{"n_layer": 9, "experts_per_token": 3, "moe_layers": [2, 3, 4, 5, 6, 7, 8], "normalize_top_k": false, "balance_loss": 0.00486, "balance_bias": false, "router_z_loss": 0.0001, "init_std_router": 0.0187, "norm_eps": 1e-05, "tie_embeddings": false}
Below are experts of layer 2 (counted from 0) of a mixture-of-experts language model. Rows are named down (a neuron's output weights, with its number) and show model dimensions 256-383. Each number is 128 + 24 x the weight over its row's rms, rounded and kept within 0 to 255.
Before each expert's rows: "comes before" lists some tokens at least twice as common just after its tokens as in all text. This comes from a sample of Wikipedia text that the model never trained on. Tokens count by the router's weight.

# expert 6
comes before: "\n", " The", " ", " He", " In", " It"
down0 [103 110 125 106  97 124 163 119 135 152 134 121 108 143 103 156 123 107 106 142 120 159 132 112 136  85 142  73 116 156 144 118 162  89 119 153 130 129 128 157 115 113 102 142 159 105  89 193 107 162 136 116 114 101 102 159 147 101 105 148 133 136 133 148 138 119 140 142 138 115 115 127 161  80 119 122 136 120 123 113 134 145 178 126  86  96 124 110 113  97 133 155 137  93 117 146 106 164 170 145  89 157 124 120  96 114 142 144 123 134 148 142 154 105 167 140 132 167 128 121 111 146 129 127 141 116 146 129]
down1 [125 191 125 119 111  70 122  90 149 156 129 121 106 126 136 113 101  87 167 136 135 135  96 123 123 165 151 148 145 112 122 124 113 114 128 122  98  93  94 136  97 146 136 108 128  64 149  75 135  94 157 113 159 189  95 122 136 128 139 130 146 135 119  86  94  97 110 156 141 120 161  82 105 137  90 111 108 125  97 167 113 143 109  76 113 121 111 102 127 155 127 108 147 144 115 127 122 150 129 144  81  73 126 161 155 109 124 125  96 124  96 111 164 102 130  80 113 163 148 115 143 135 131 145 123 158 133 143]
down2 [111 148 116  98 143 170 135 109 112 118 112 115 162 136 123 176 121 141 138 115 135  69 139 126 163  89 126 201 134 118 128  89 145  54 192 114 187 141 142 188 156 106 135 167 113 137 124 132 122 141  99 128 124  98 141  99 122 158 121 123 108 128 176  97 135 114 121 122 155 122 128 129 136 170 128 129 140 124 100 145 121  81 112 137 138 156 117 120 112 117 155 120 134  97 115 133  96 134 144 132 167 143 118 113 153 133 142 131 100 120 123 129 130 145 133 121 131 121 123 139  95 114 137 106 101 135 129 116]
down3 [ 94 108 129  95 137  93 127 104 103 123 148 111 117 108 127 144 126 153 141 132 117  80 141 136 123 119 150 124 132 119 144 124 154 155 171  98 124 122 114  97 106 139 127 134 132 184  94 125  60 154 134 103 116 154 134 122 130 146 161 129 110 147  67 122 141 135 110 131 136 129 135 144  94 125 145 143  74 104 135  88 142 130 147 146 127 129 113 133 152 125 125 158 138 138 138 105 132 144 122  90 143 119 119 106 120 131  98 103 103  81 110 146 145 129 153 115 116 100 110 124 106  79  86 129 152 167 140 139]
down4 [161 111 152 138  93  99 130 124 147 140  95 101 129 123 158 118 131 130 132  95 122 159 111 141 124 131  80 134 132 150 133 130 111 120 128 156 158  82 140 141 138 143 101 113 150 123 139 125 159 113 136 111 152 117 149 139 135 114 159 158 118 113 201 125 128 126 122 148 159 124 112 152 187 116  48 125 155 158 175 148 136 131 120  93 132 146 106 126 168 153 170 142 151 156 134 128  85 113 123  94  95 122 160 161 118 100 151 166  98 159  94 134 138 136 103  84 100  69 110 156 146 129 135 126 118  96 121  94]
down5 [150 115 151 119 160 151 107 127 119 114 149 134 141 107 135 118 135 149 152  81 163 115 112 129 155 159  87  98 134 132  91 144 137 160 180 152 141 116 113  86 150 120 125 181 111 140 145 102 128  93 140 124 104  87  96 121  98 132 128 125 157 144 162 129 130  86 164 132 118 119 109 116 125 115 157 149 133 128 142 148 162 156 102 115 140 105  99 145 134 107 111 141 129 107 121 150 128 144 146 183 150 109 136 114 145 123 142 136 121 189 130 130  97 164 126 130 100 152 115 121 142 110 128 125 132 191 133 127]
down6 [104 107 173 142 144 136 125 125  82 139 142 110 164 155 183 128 105  81 162 113 117 137 109 187 162 132 120 132 114 132 119 143 114 103 135  96 158 115 120 101 136 123 149 111  66 191 151 137 148 141 121 151 125 168 145 141 115 119 128 136 135 136 132 165 125  95  98 119 114 151 166 178 114 116 143 101 115  94 115 158 181 101 115 122 123 111 143  57 108 156 135 145 140 108 159 108 119 118 132  96 147 122 128 130 144 102 151 161 139 135 161 147 121 135 150 118 181 165  93 124 206 156 141 132 119 169 129 124]
down7 [135 122 102 140 156 157 119 112 137 125  93 147 166 118 127 156 121 117 131 130 124 117 110 166 176  94 141 109 128 130 166 172 141 116 143 141  87 125  56  79 143 165 152 118 128  91 142 129 119  72 108 138 144 163 140 140 133 121 135 129 137  97 112 144 152 119 139 149 119 139 131  81 109 125  90 133 135 127 127 162 153 119 118 137 148 158 141 127 126 152 139  96 139 120 163 159 104 150  95 151 158 144 111 113 145 132 116 147  91 147 153 117 138 120  89 132 123 117 148 121 113  84 126 149 111 143 133 126]

# expert 12
comes before: "-", "|", "\n", "==", "The", "==="
down0 [106 116 143 118 116 124 175 142  96 106 121 106 109 121 110 147 125  97 112 116  87 142 148  90 150 106 110  79 103 185 110 123 114  70 116 118 133 128 118 138  87 138 139 147 111 101  98 178 127 154 129 123 134 121 123 154 128 124 119 126 151 159 105 129 162 104 115 179 131 139 141 110 147 132 107 125 143 115 111 118 159 123 181 131 110  95 158 115 128 127 155 149 134 114 148 116 115 112 154 149  68 165 161 116 124 101 123 109 116  77 130 157 135 129 137 117 132 155 142 153 131 131 137 124 142 107 137 103]
down1 [137 164  84 145 106 112 111  83 121 125  85 102 101 122 137 105 135 127 144 137 118 137 108 154 101 161 132 152 114 105  95 141 117 124 132 148 114 122  86  85 135 137 142 136 131 113 127 107 122 123 155  84 135 173 112 123 140 106 163 153 117 112 112 124 137 152 118 184 109  95 141 124 127 128 117 129  90 134 142 164  78 195 145  92 123 129 108 102 122 127 110 120 138 119 136 131 125 195 124 131  97  91 103 155 125 142 137 121  91 116 131 131 145 124 149  80 124 155 150  78 133 114 120 151 119 187 154 121]
down2 [113 137 112 102 106 156 116 150 105 125 139 111 110 128 127 141 118 142 108 113 137  89 132 114 156 122 151 156 140 146 126 147 133  60 165 119 178 150 147 178 109  82 100 162 170 101 100 134 139 138  99 104 140 121 100 134  99 115 135 115 127 159 184 119 170  82 104 145 132 107 147 116 124 157 110 154 133 106 118 140 121 103 126 166 126 161 159 103 102 136 128  98  99 142 112 121 114 128 127 133 138 134 134 102 138 119 134 138 108 164 143  91 128 138 134  98 127 107 115 138 108 133  96 109 111 134 155 134]
down3 [114 127 142 137 166 103 124 106 141  87 166  96 121 121 136 146 117 148 128 145 164 135  97 166 119 141 171 109 170 144 127 162 153 138 161 144 114 156 152 127 135 151 149 126 131 148  97 141  67 148 102 131 121 153 140 121 108 117 140 118 135 155  86 127 118 125 115 134 105 140 134  96 126 128 127 125 114  94 106 111 127 117 148 123  87 131 131 126 143 112 131 171 135 147 159 121 111 127 137  78 110  78 126 100 136 149 128 104  93  79 148 138 119 162 148  98 137 108  76 102 144 132  99 103 130 153 135 153]
down4 [146 134 125 173  93  87 119 128 165 132  99 116 135 108 136 132 161 130 142 116 112 156 135 171 101 141 120 133 146 143 119 121 119 135 142 164 178  99  98 149 138 138 107 122 158 136  85 154 130 130 153 108 149 135 128 131 158 103 120 172 108 147 138  75 134 132 140 122 138 102 115 141 157  84  98 120 135 153 119 137 120 154 110 114 104 167 155 140 172 141 150 121 203 165 140 141 107 127 159 118 106 146 135 154 103 130 152 106  79 138  96 143 152 128 135 106  85 122 137 127 102 171 160 134  82 111 136  87]
down5 [175 152 168 132 156 117 107 111 120 122 147  98  92 129 128 140 134 145 143 119 102 114 122 165 102 124  88 119 169 118 136 137 128 155 128 151 116 106 133 116 157  83  83 150 127 140 148 123 155 145 106 117 130 117  82 152 121 124 112 163 145 121 126 124 125  95 168 119 117 104 130  60 151 134 147 189 165 150 144 153 131 126 132 151 133 109 151 103 117 151  69 148 151 120 129 131 106 133 132 137 146 131 135 148 116 117 127 105 146 169 132 155 108 160 101 140 124 132 133 135 153  97 122 133 104 150 120 133]
down6 [142 116 145 137 133 134 124 119 145 153 117  91 171 127 139 125  84  52 150 139 109 169 164 174 176 139  97  91 143 167 113 118 104 119  97  84 160 124 111  96 122 129 115 147 124 159 117 150 150 130 138 134 170 151 166 135 106 114 121 148  92 111 114 128 144  88  85 156 147 146 175 127 136 127 135 126 137 103  78 131 193  98 115 141 146 140 132  82  97 180 115 102 139 117 145 127  92 116 123  95 133 120 160 140 145  89 165 181 112 149 121 134 137 116 181 114 141 162 115 137 166 141 146 153  87 159 138 132]
down7 [102  99  77 123 169 135 163 113 121 160 119 110 155 105 109 145 132 107 146 127 151 147 135 146 139 121 102 104 127 140 130 164 119 109 120 134 108 114 112 107 109 179 118 115 131 102 132 145 114 142 124 126 105 156 146  96 146 108 131 127 133  86 106 167 167  99 116 105 140 137 124  76  95 110  89 101 123 173 116 142 133 113 128 158 161 156 149 124  80 187 160  79 110 123 114 153 145 156  96 169 144 107 175 146 133 103 111 130 156 177 134 126 140 132 129 128 143 116 128 111 112  86 172 134 151 153 128 126]

# expert 14
comes before: "\n", " ", " 0", " 1", " The", " 2"
down0 [ 98  96 106 106  95 107 134 106 106 158 127 113 133 137  89 159 123 103 100 137 110 172 123 109  93  85 152 105 118 156 114 117 147  82 110 151 144 122  95 118 116 106 123 168 119  87  94 165 113 147 129  96 129 102 107 161 124  92  99 134 107 139 110 125 103 130 129 111 149 132 136 127 171 100 105 117 117 152 110 118 122 141 184 163 121  93 122  90 126 130 133 134 132  86  94 122 108 166 128 131 111 182 125 155 101 100 118 146 146 127 126 128 156 117 192 137 150 152 126 102 109 138 151 167 118 102 126 147]
down1 [157 170  93  86 108 104 145 106 129 139 120 115 130 127 132 122 119 110 172 126 142 137  98 183 141 163 152 167 155 100  95 140 113 121 119 142 117 116 104 128 120 160 111 102 122  90 145 127 130 109 141 112 178 170 130 110 167 108 138 135 148 103 127 124 107 158 119 142 131 141 160 116 129 128 120 109  64 154 111 162  87 148  95  51 123  84  99  95 138 141 142 102 113 151 110 141 128 144 145 107 107  82  95 193 140 131 114 120 123 139 135 144 149  92 115  74 133 135 143 150 149 118 160 135 131 128 143 145]
down2 [117 163 127 125 130 152 143 112 123 137 173 128 128 126 145 149 107 157 138 123 115  75 164 111 144 120 134 176 125 123 137 110 128  76 180 100 165 127 111 168 140 136 136 178 162 132  96 126 141  98 105 152 141 162 103 111 135 105 133 139 116 153 153 122 150  94 100 143 117 101 117 128 157 129 136 138 123 131 120 148 153  76 106 160 137 166 138 121 114 150 162  94 141 108  96 116 131 151 131 147 134 156 128 115 167 115 178 147 125 120 123 110 134 138 116 120 137 146 122 117  93 136 126 127  99 130 135 121]
down3 [ 95 144 105  80 121  91 161  81 119 136 133  86 102 127 145 128 157 151 144 121 150  82 129 137 120 115 126 132 155 128 124 136 140 170 153 129 139 128 135 100 150 138 142 125 135 152  81 112  80 125 138 142  84 155 138 109 113 128 134 113 120 132  93 116 153 144 110 155 113 104 152 139 103 115 101 129 108 113 150 100 139 145 151 124 138 119 123 125 133 152 146 160 149 132 138  98 133 142 116 108 155  91 116 107 129 145  95 117 100 111 119 139 136 105 188 119 126 118 106 136 118 107 108  96 112 185 119 130]
down4 [140 105 125 160  92  98 132 130  95 150 106  98 110  92 136 132 163 161 125 127 104 147 111 134 107 148 120 140 108 145 130 164 137 143 122 139 167 115 131 120 136 118 128 104 136 128 154 138 167 105 149  95 131 148 139 104 122 144 142 156 119 141 157 120 145 118 102 120 136 135 102 102 136 105  72 123 145 143 178 140 134 131 106 144 155 137  93  90 155 145 137 117 148 141 145 115 105  97 110  75  98 141 129 159  97  85 153 151 114 148  89 116 169 167 123 113 134 105 127 158 142 139 142 100 110 129 136 106]
down5 [169 116 155  85 145 144  93 149 100 112 143 127 126  98 114 111 150 131 141 109 146 124 117 116 115 129  73 110 155 123  86 132 136 151 139 127 115 122 107 115 139  95 130 158 114 157 155 153 136 112 122 116 150 112  89 134 103 129 103 186 153 157 147 137 106 104 134 108 113 135 122 115 150 127 144 134 128 144 159 134 164 109 123 122 146 134  78 111 113 141  70 125 133  83 109 138 124 108 129 131 168 102 142 110 133 117 127 107 135 162 166 132  66 144 122 119 110 115 109 139 138 130  96 139 117 182 127 104]
down6 [103 147 144 139 145 163 130 121 129 140 142 131 156 153 168 144 142  89 127 115 126 115 111 146 139 130 149 143 134 142 107 131  95  83 146  96 142 126 140 111 140 107 139 118 107 197 105 143 130 109 136 147 144 161 139 127 137  84 153 120 127 151 137 163 102 132 105 129 140 140 161 168 117 123 122 137 148  88 101 120 156  90 100 127 123 143 127  43 115 110 172 140 128  97 147 135 121 131 130  93 115 142 117 126 126 119 136 169 132 129 144 157 121 115 164  88 142 179 109  97 177 162 144 134 112 167  80 133]
down7 [120 118 107 150 147  99 137 120 145 146 128 157 157 106 125 155 142 152 130 122 135 128 122 161 149 101 140  89 135 177 173 163 124 145 146 131 117 117  61 101 136 166 148 117 101 115 157 138 113  98  93 153 145 148 141 123 102 127 144 145 131 106 128 132 152  77 136 169 108 153 153  77 123 128  88 125 129 108 153 145 139 121  82 137 166 151 123 131 109 137 139 119 115 127 163 130 120 144 119 162 146 141  81 110 157 144 114 126 122 144 150 113 149 135 109 121 115 112 140 124  95 109 140 126 130 145 116  98]

# expert 0
comes before: " the", " a", " his", " an", " their", " her"
down0 [130 106 122 134 138 146 163 129 107 155 126 102  90 125 112 143 137  96 113 109  97 140 148  97 176 104 137 113  82 154  99 118 164 116 134 131 116 101 124 138 144 131 125 150 133  92 110 158 100 119 136  83 164 112 143 146 148 139  95 133 119 128 105 119 130 137 144 131 136 133 112  94 145 125 116 112 121 141 104 120  90 153 164 123 110 115 138  96 111 131 119 112 153  84 119 114  82 114 146 144 133 128 101 129 145 146 125 103 125 106 145 134 127  95 122 119 135 148 156 107  96 144 175 135 164 112 138 116]
down1 [138 194 114 125 100 101 120  89 124  99  93 117  87 104  99 126  88 112 170 120 122 131 135 154 108 191 109 132 121 102 101 150 124 106 115 138  95 133  99 114 129 149 124 118 135  97 127  99 125 124 139 123 172 142 107 126 124 109 156 159 153 105 123 108 122 142  90 163 126 108 134  86 138 124 127 100  86 112 118 148  76 140 102 103 125 105  98  91 148 129 122 112 117 136 126 123 128 191 169 145  76 110  80 140 159 152 144 114 100 126 154 114 157 127 145 107 132 144 153 143 137 147 107 130 134 178 137 116]
down2 [113 154 113 123 119 157 122 117 125 120 104 110 127 139 137 147  95 141 129 136 130 108 148  82 147 162 147 152 161 134 119 116 106  65 149  83 147 139 112 171 142 137 112 160 171 122  98 133 117  94 104 139  98  78 137 117 132 127 141 153 121 127 154 109 204 103  99 181 129 115 126 107  77 149 119 154 154 150 124 156 140  97 151 121 126 155 137  98 105 176 115 124 134 105 100 136 122 104 128 153 147 143  87 106 145  95 123 108  94 122 131  94 150 124 103 127 126 115 121 103 101 142  99 101 119 145 183 126]
down3 [ 98 125 117 101 160  95 145 133 130 101 161 105 116 140 119 122 108 158 153 121 166 108 144 129 128 107 142  99 152 138 118 165 131 117 168 125 125 153 127 142 113 123 122  88 115 158 110 132  56 118 144 140  73 149 151 149 121 131 167 143 141 161 108 160 109 112 135 134 131 137 171 125  86 109 115 139 113  88 109 113 152 136 151 113 112 108 119 131 169 140 143 151 149 123 124 138 114 155 106  95 151 127 115 105  74 120 127 106  89  66 110 149 101 119 104 105 116 153 100 155 129 113 135 101 137 148 184 150]
down4 [130  97 113  97  79 112 154 156 117 160  89 147 158  98 137 179 113 137 126 112 104 167 128 124 116 128 138 128 132 120 140  90  97 145 106 122 168  87 127 129 122 151 109 127 145 116 119 105 128 114 138  82 125  87 135 130 167 167 141 167 101 119 144  97 153 111 131 128 159 147 104 168 187 130 100 123 167 129 165 172 141 154 154 105  98 142 111 110 188 146 121 143 155 149  83 134 127 140 151  89 123 132 123 159 118 154 148 125 101 155  96 117 142 133 132 107  83 113 149 145 118 160 132 149  84 144 143 107]
down5 [178 130 127  91 101 142 106 135 122  80 130 107 118  85 116 131 134 168 131 131 138 141 136 161 122 134  52 110 150  95  89 158 139 168 152 164 161 111 127 129 133 109 100 145 139 165 136 126 163 101 154 127 137 116 114 116 120 134 122 169 123 150 136 119 133 104 150 112 141 137 106  91 111 126 165 151 129 124 140 141 153 135 120 112 131 182 105  99 105 105  65 141 145 119 115 124  83 129 109 136 129 104 145 113 155  99  98 120 128 169 137 166 120 165 114  99 123 119 140 147  98 137 111 109 138 168 109 123]
down6 [106 136 135 132 114 126 116 143 105 151 152 147 159 128 211 109 129  95 134 144 125 134 136 142 133  96 134 107 111 144 101 111  82 126 100  99 186 109 135 102 128 121 150 147 128 162 131 143 151 104 100 127 154 164 158 124 127  91 132 154 125 138 132 149 128 113  91 130 139 137 156 133 164 122 142 166 110  89 125 143 157 116 130 121 152 134 130 106 111 126 130 126 147 121 134 112  98  98 130  92 145 150 120 134 135 112 160 141  79 110 124  92 117 112 179 114 111 148 112 126 210 151 139 128 131 172  81 156]
down7 [ 79 105  78 149 155 119 125  93 142 104 129 115 115  79 134 145 137 144  94 121 140 150 109 145 143 124  98 131 130 116 168 135 109 128 102 118 132  91  87 117 118 169 139  92 111 115 124 174  91 137 116 130 101 168 180 122 139 115 144 123 123 108 108 158 109  96 171 118 118 127 133 103 127  78  91 100 167 154 138 148 141 151 123 164 135 175 156 137 109 120 127  86 110 123 128 139 123 163 100 144 137 102 148 137 121  96  98 123 132 149 165 126 141 149 134 144 137  89  93 106  98  89 157 116 144 166 141 145]

# expert 8
comes before: "-", "|", "\n", "==", "The", "==="
down0 [105 100 125 120 115 100 151  97  84 116 111 104 115 127 108 155 124 113 104 138 102 129 145  91 148 106 111 101 100 186 110 135 147 101  98 129 126 106  90 109  83 131 126 137 100  90  94 167 106 138 150 112 133 128 122 153 147 116 113 104 140 181  91 126 152 124 106 152 112 128 123 115 177 128 148 107 139 122  96 126 139 144 174 141 100 109 150  95 106 126 149 164 134  85 134 115 117 115 139 142  83 150 157 139 117 125 130 118 142 107 155 140 135 126 171  95 131 151 151 128 124 157 132 109 149 117 136 111]
down1 [138 158 121 110 125  72 121  90 117 118 111 146  92 141 149 140 127 116 162 134 139 153  93 174 103 176 133 148 113 133 116 147  90 117 147 159 112 129  89 117 121 143 129 124 110 143 138 102 120 101 150 107 143 156 129 126 133 140 128 142 129 139 112 104 117 101 125 164 120 136 133 121 115 118 108 119  81 137 136 167  92 143 104  93 110 119 143  88 109 123 136 112 115 118 118 116 137 162 132 150 100 117 108 170 124 124 136 128 110 104 129 140 148 100 186 112 115 140 141 100 155 134 141 172 128 145 133 142]
down2 [136 140 121 101 115 137 121 133 134 126 143  72 115 128 139 139  99 139 110 111 150  68 157 114 127 144 150 149 117 134  79 119 155  75 123 132 144 105 158 159 117 129  95 156 151 133  76 129 142 139 122 122 130 137 104 130 114 121 124 133  86 148 188  96 173 125 110 112 115 130 131 111 104 173 142 105 125 152 109 147 115  95 141 144 120 156 167 132 134 171 129  96 117 147 122 175 122 118 115 151 133 169 153 120 100 117 158 124 103 121 103 111 140 112 149  97 127 126 124 139  71 129 155  92 119 125 120 116]
down3 [121 143 138 108 167  97 118 115 115 137 159 120  96 166 149 161 117 144 148 118 135 124 117 136 164 136 153  91 139 153 131 151 137 135 170 123 101 168 162  89 101 129 139 150 144 154 116 118  61 140  99 142 104 157 137 120 116 138 142 109 154 146  95 125 154 128 129 143 134 123 147 107 118 104  58 153  85  99 117 119 129 137 165 150 124 123 123 140 144 147 136 165 141 144 151 137 124 151 150  86 153 112 128 108 117 103 116 134 120  72 120 144 162 126 146 127 143 107  86 122  99 115 141 132 112 139 122 129]
down4 [160 116 144 131 100  50 140 142 144 135  84  86 165 123 111 136 126 156 111 103 101 155 142 166 103 129 125 134 120 151 110 162 110 111 130 162 138 111 119 117 124 140 154  63 139 123 112 141 130 106 144 114 139 100 165 137 139 140 122 166 146 163 158 109 137 133 159 141 120 168 132 125 145  89  68 114 156 156 150 127 127 123 139 127 128 151 102 144 160 136 128 149 204 169 116 135 133  93 121 124  95 109 134 199 126  85 138 138  82 163  79 138 122 147 109  96 113  90  95 133 128 160 161 119  93 133 136 132]
down5 [144 147 142  90 143 113  83  96 136 115 131 137 101 106 144  93 126 153 145 108 140 100 110 122  98 110  73 126 157 105 109 135 136 149 113 172 148 115 107 138 160  85  91 144 126 100 148 134 148 110 135 116  98 127 108 115 124  97 102 141 142 137 150 103 121 103 151  92 130 145 110  99 125 141 164 160 147 163 152 146 142 158 128 148 148 131 133 124 127 141  73 131 147 119 142 121 106 134 126 147 145 126 167 111 158 136 139 126  95 142 121 142  91 132  94 122 103 190 117 120 114  94 111 135 106 142 118 136]
down6 [133 118 134 114 147 146 133 119 136 144 128 114 143 146 140 119 136  98 163 111 123 159 145 172 150 136 142 104  94 162 109 131  81 125  99  95 156 115  96  91 113 113 102 143  88 152 116 150 173 108 124 143 141 155 125 117 132 108 120 156 125 122 105 120 138 119 102 130 122 154 147 138 156 159 109 124 125 110  89 138 198 111  96 111 140 143 104  84 103 107 124 106 117 105 140 130  97  97 122  99 161 117 163 123 146 103 189 164 115 149 162 117 126 139 170  87 120 123 117 118 179 147 141 124 118 157  97 142]
down7 [105 105 104 127 158 108 128 115 122 168 105 131 154 113 133 117 148 108 117 145 101 159 108 149 145  86 136  96 145 127 131 133 156 143 150 103 109 124  84 120 110 182 147 125 101 121 130 129 140 128 113 127  97 141 129 120 145 132 134 136 124  73 161 117 124 105 169 117  98 115 120  77  64  95 118 103 123 147 128 151 126 103  85 146 165 160 134  91 112 164 152 112 111 135 129 163 115 120 111 142 139 126 135 148 139 128 113 145 134 170 143 119 128 117 121 150 151 141 105 126 121 100 148 135 128 137 156 143]

# expert 13
comes before: " in", " to", " of", ".", " on", " for"
down0 [115 110 126  88 113 114 169 123 121 149 151 110 112 147 118 130 118  80 116 106 103 173 162  77 149 110 155  59 107 142 146 138 152  80  71 139 124 126 147 133 117 116 114 123 138 110  90 142 118 128 116 140 161 106 144 150 124  93 106 164 123 117 127 116 119 109  99 108 138 126 121  89 138 109 130 112 175 131 126 166  82 143 149 158 120 109 149 123 122 121 144 138 152  82 107 152  78 126 158 105  81 156 122 118 133 132 134  86 124  84 135 137 181 100 139 135 141 112 159 113 112 110 126 150 121 137 155 118]
down1 [143 162 153 122 116  88 114  87 138 123  98 105 134 154 116 102 141 121 126 125 125 184 119 176 115 169 109 138  90  99 135 144 108 146 102 165  93 108  98 135 124 173 128 108 113 151 167 105 127  87 161 134 137 150 124 122 149 113 123 146 129 123 121 107 108 126 114 163 135 130 137 111 118 136 121  80  75 133 147 159 102 164  94  68 104 142 101  82 108 119 121  89 119 114 136 151 133 174 139 149 128  84  92 148 147 132 139 138  88 119 126 124 133 129 139 122 124 160 161 124 143 132 143 125 144 157 125 137]
down2 [112 130 107 123 109 151 143 142 123 102 113 118 112 111 134 130 120 128  99 132 131  82 147 127 126 122 130 163 133 129 119 130 144  60 138  98 145  82 127 169 117 155 120 160 159 153 112 124 130 126 111  81 126 122  86 129 145 119 140 117  85 145 166 113 176 109  75 157 116 120 156 104 117 146 123 154 139 155 151 154 119 118 141 128 129 202 136 126  61 127 131 117 138 129 128 120  84 145 160 160 161 147 137 138 129 133 166 144  98 125 130 125 156 123 133 121 135 139 132 160 100 113 129 135 147 137 133 105]
down3 [ 73 123 160 137 142 111 152 112 141 139 127 104 114 112 123 123  94 164 134 149 124  88 120 112 123 137 169  87 161 154 115 134 119 151 183 161 128 140 155 101 122 144 153 138 122 131 120 116  75 147 104 135  90 131 134 135 115 156 146 113  98 159 104 150 137 137 142 103 140 151 144 114 106 130 118 148 106 112 109  82 128 130 130 114 118 118 160 139 134 161 124 160 131 135 149  97 114 150 103  75 112  91 135 120 110 111 118 130  88  59 110 118 136  96 147 131 144  98 101 144 143 146  98  95  86 161 151 128]
down4 [125  98 145 126 103 111 138 137 119 135  78  93 112 123 116 132 152 143  86  96 130 129 116 114 129 114 143 153 147 120 137 132 121 115  96 154 139 124  99 119 140 140  88  82 179 124 146 136 116 104 126  97 154 146 118 144 147 121  99 177 118 157 156  98 152 148 128 139 119 129 149 121 186 106  98 103 162 139 115 151 141 168 145  96 129 165 131 146 167 153 160 149 152 128 104 142  81 151 127 106  99 100 152 159 115  97 195 149  87 122  95 146 157 133 127  91 115  97 132 126 114 156 130 124  92 127 136 119]
down5 [157 135 144 114 154 146 128 142 102 147 142 106  99 121 106 103 120 130 110  91 127  99 150 150 114 132  47 124 176 108 117  93 156 172 143 108 142 109 122 133 149 104  90 136 136 126 136 122 161 106 107  90 126 126  99 145 106 123 121 171 119 137 108 101 136 108 132  92 149 134 109  95 130 126 158 129 181 145 138 144 150 140 152 135 118 113 115 135 120 113 101 170 131  92 127  97 106 115 120 153 170 122 131 141 159 144 117 111 139 167 111 133 118 140  96 120 103 141 148 107 175  92 120  89 123 162 123 116]
down6 [ 99 141 149 134 114 154 146 131 113 150 130  97 128 132 134 148 121  97 159 165 114 118 134 149 143 113 116 140 122 172 133 138  92 109 140  85 169 132 100 101 148 107 112 137  93 144 103 114 137 158 120 146 149 166 160 125 129 121 132 174 104 137 135 117 149 125  59 135 114 166 147 167 126 121 128 129 132 106  90 145 213 132 113 142 135 116 107  62 143 146 167 161 108 111 155 160 136 125 158  86 135 144 137 137 160 119 145 174 116 107 160 112 106 141 158 116 153 173  88  99 167 123 122 147 144 170 135 145]
down7 [116 104 131 119 165  92 113 116 136 160 146 100 121 126 115 158 144 119 115 140 126 145 121 157 142 110 108 147 131 112 142 125  94 168 154 112  93 161 110 114 113 176 138 122 104 115 159 161 117 140  86 115 105 151 150 131 132  95 129 132 133  65 122 140 116 102 153 114 124 147 154  87  97 113  98 130 116 153 111 158 115 130 132 157 112 115 162 121 121 151 130  95 126 105 124 164 150 136  94 132 147 136 146 149 151 121  92  90 111 158 139 113 147 143 156 116 171 133 130 130 138  87 156 122 136 134 166 157]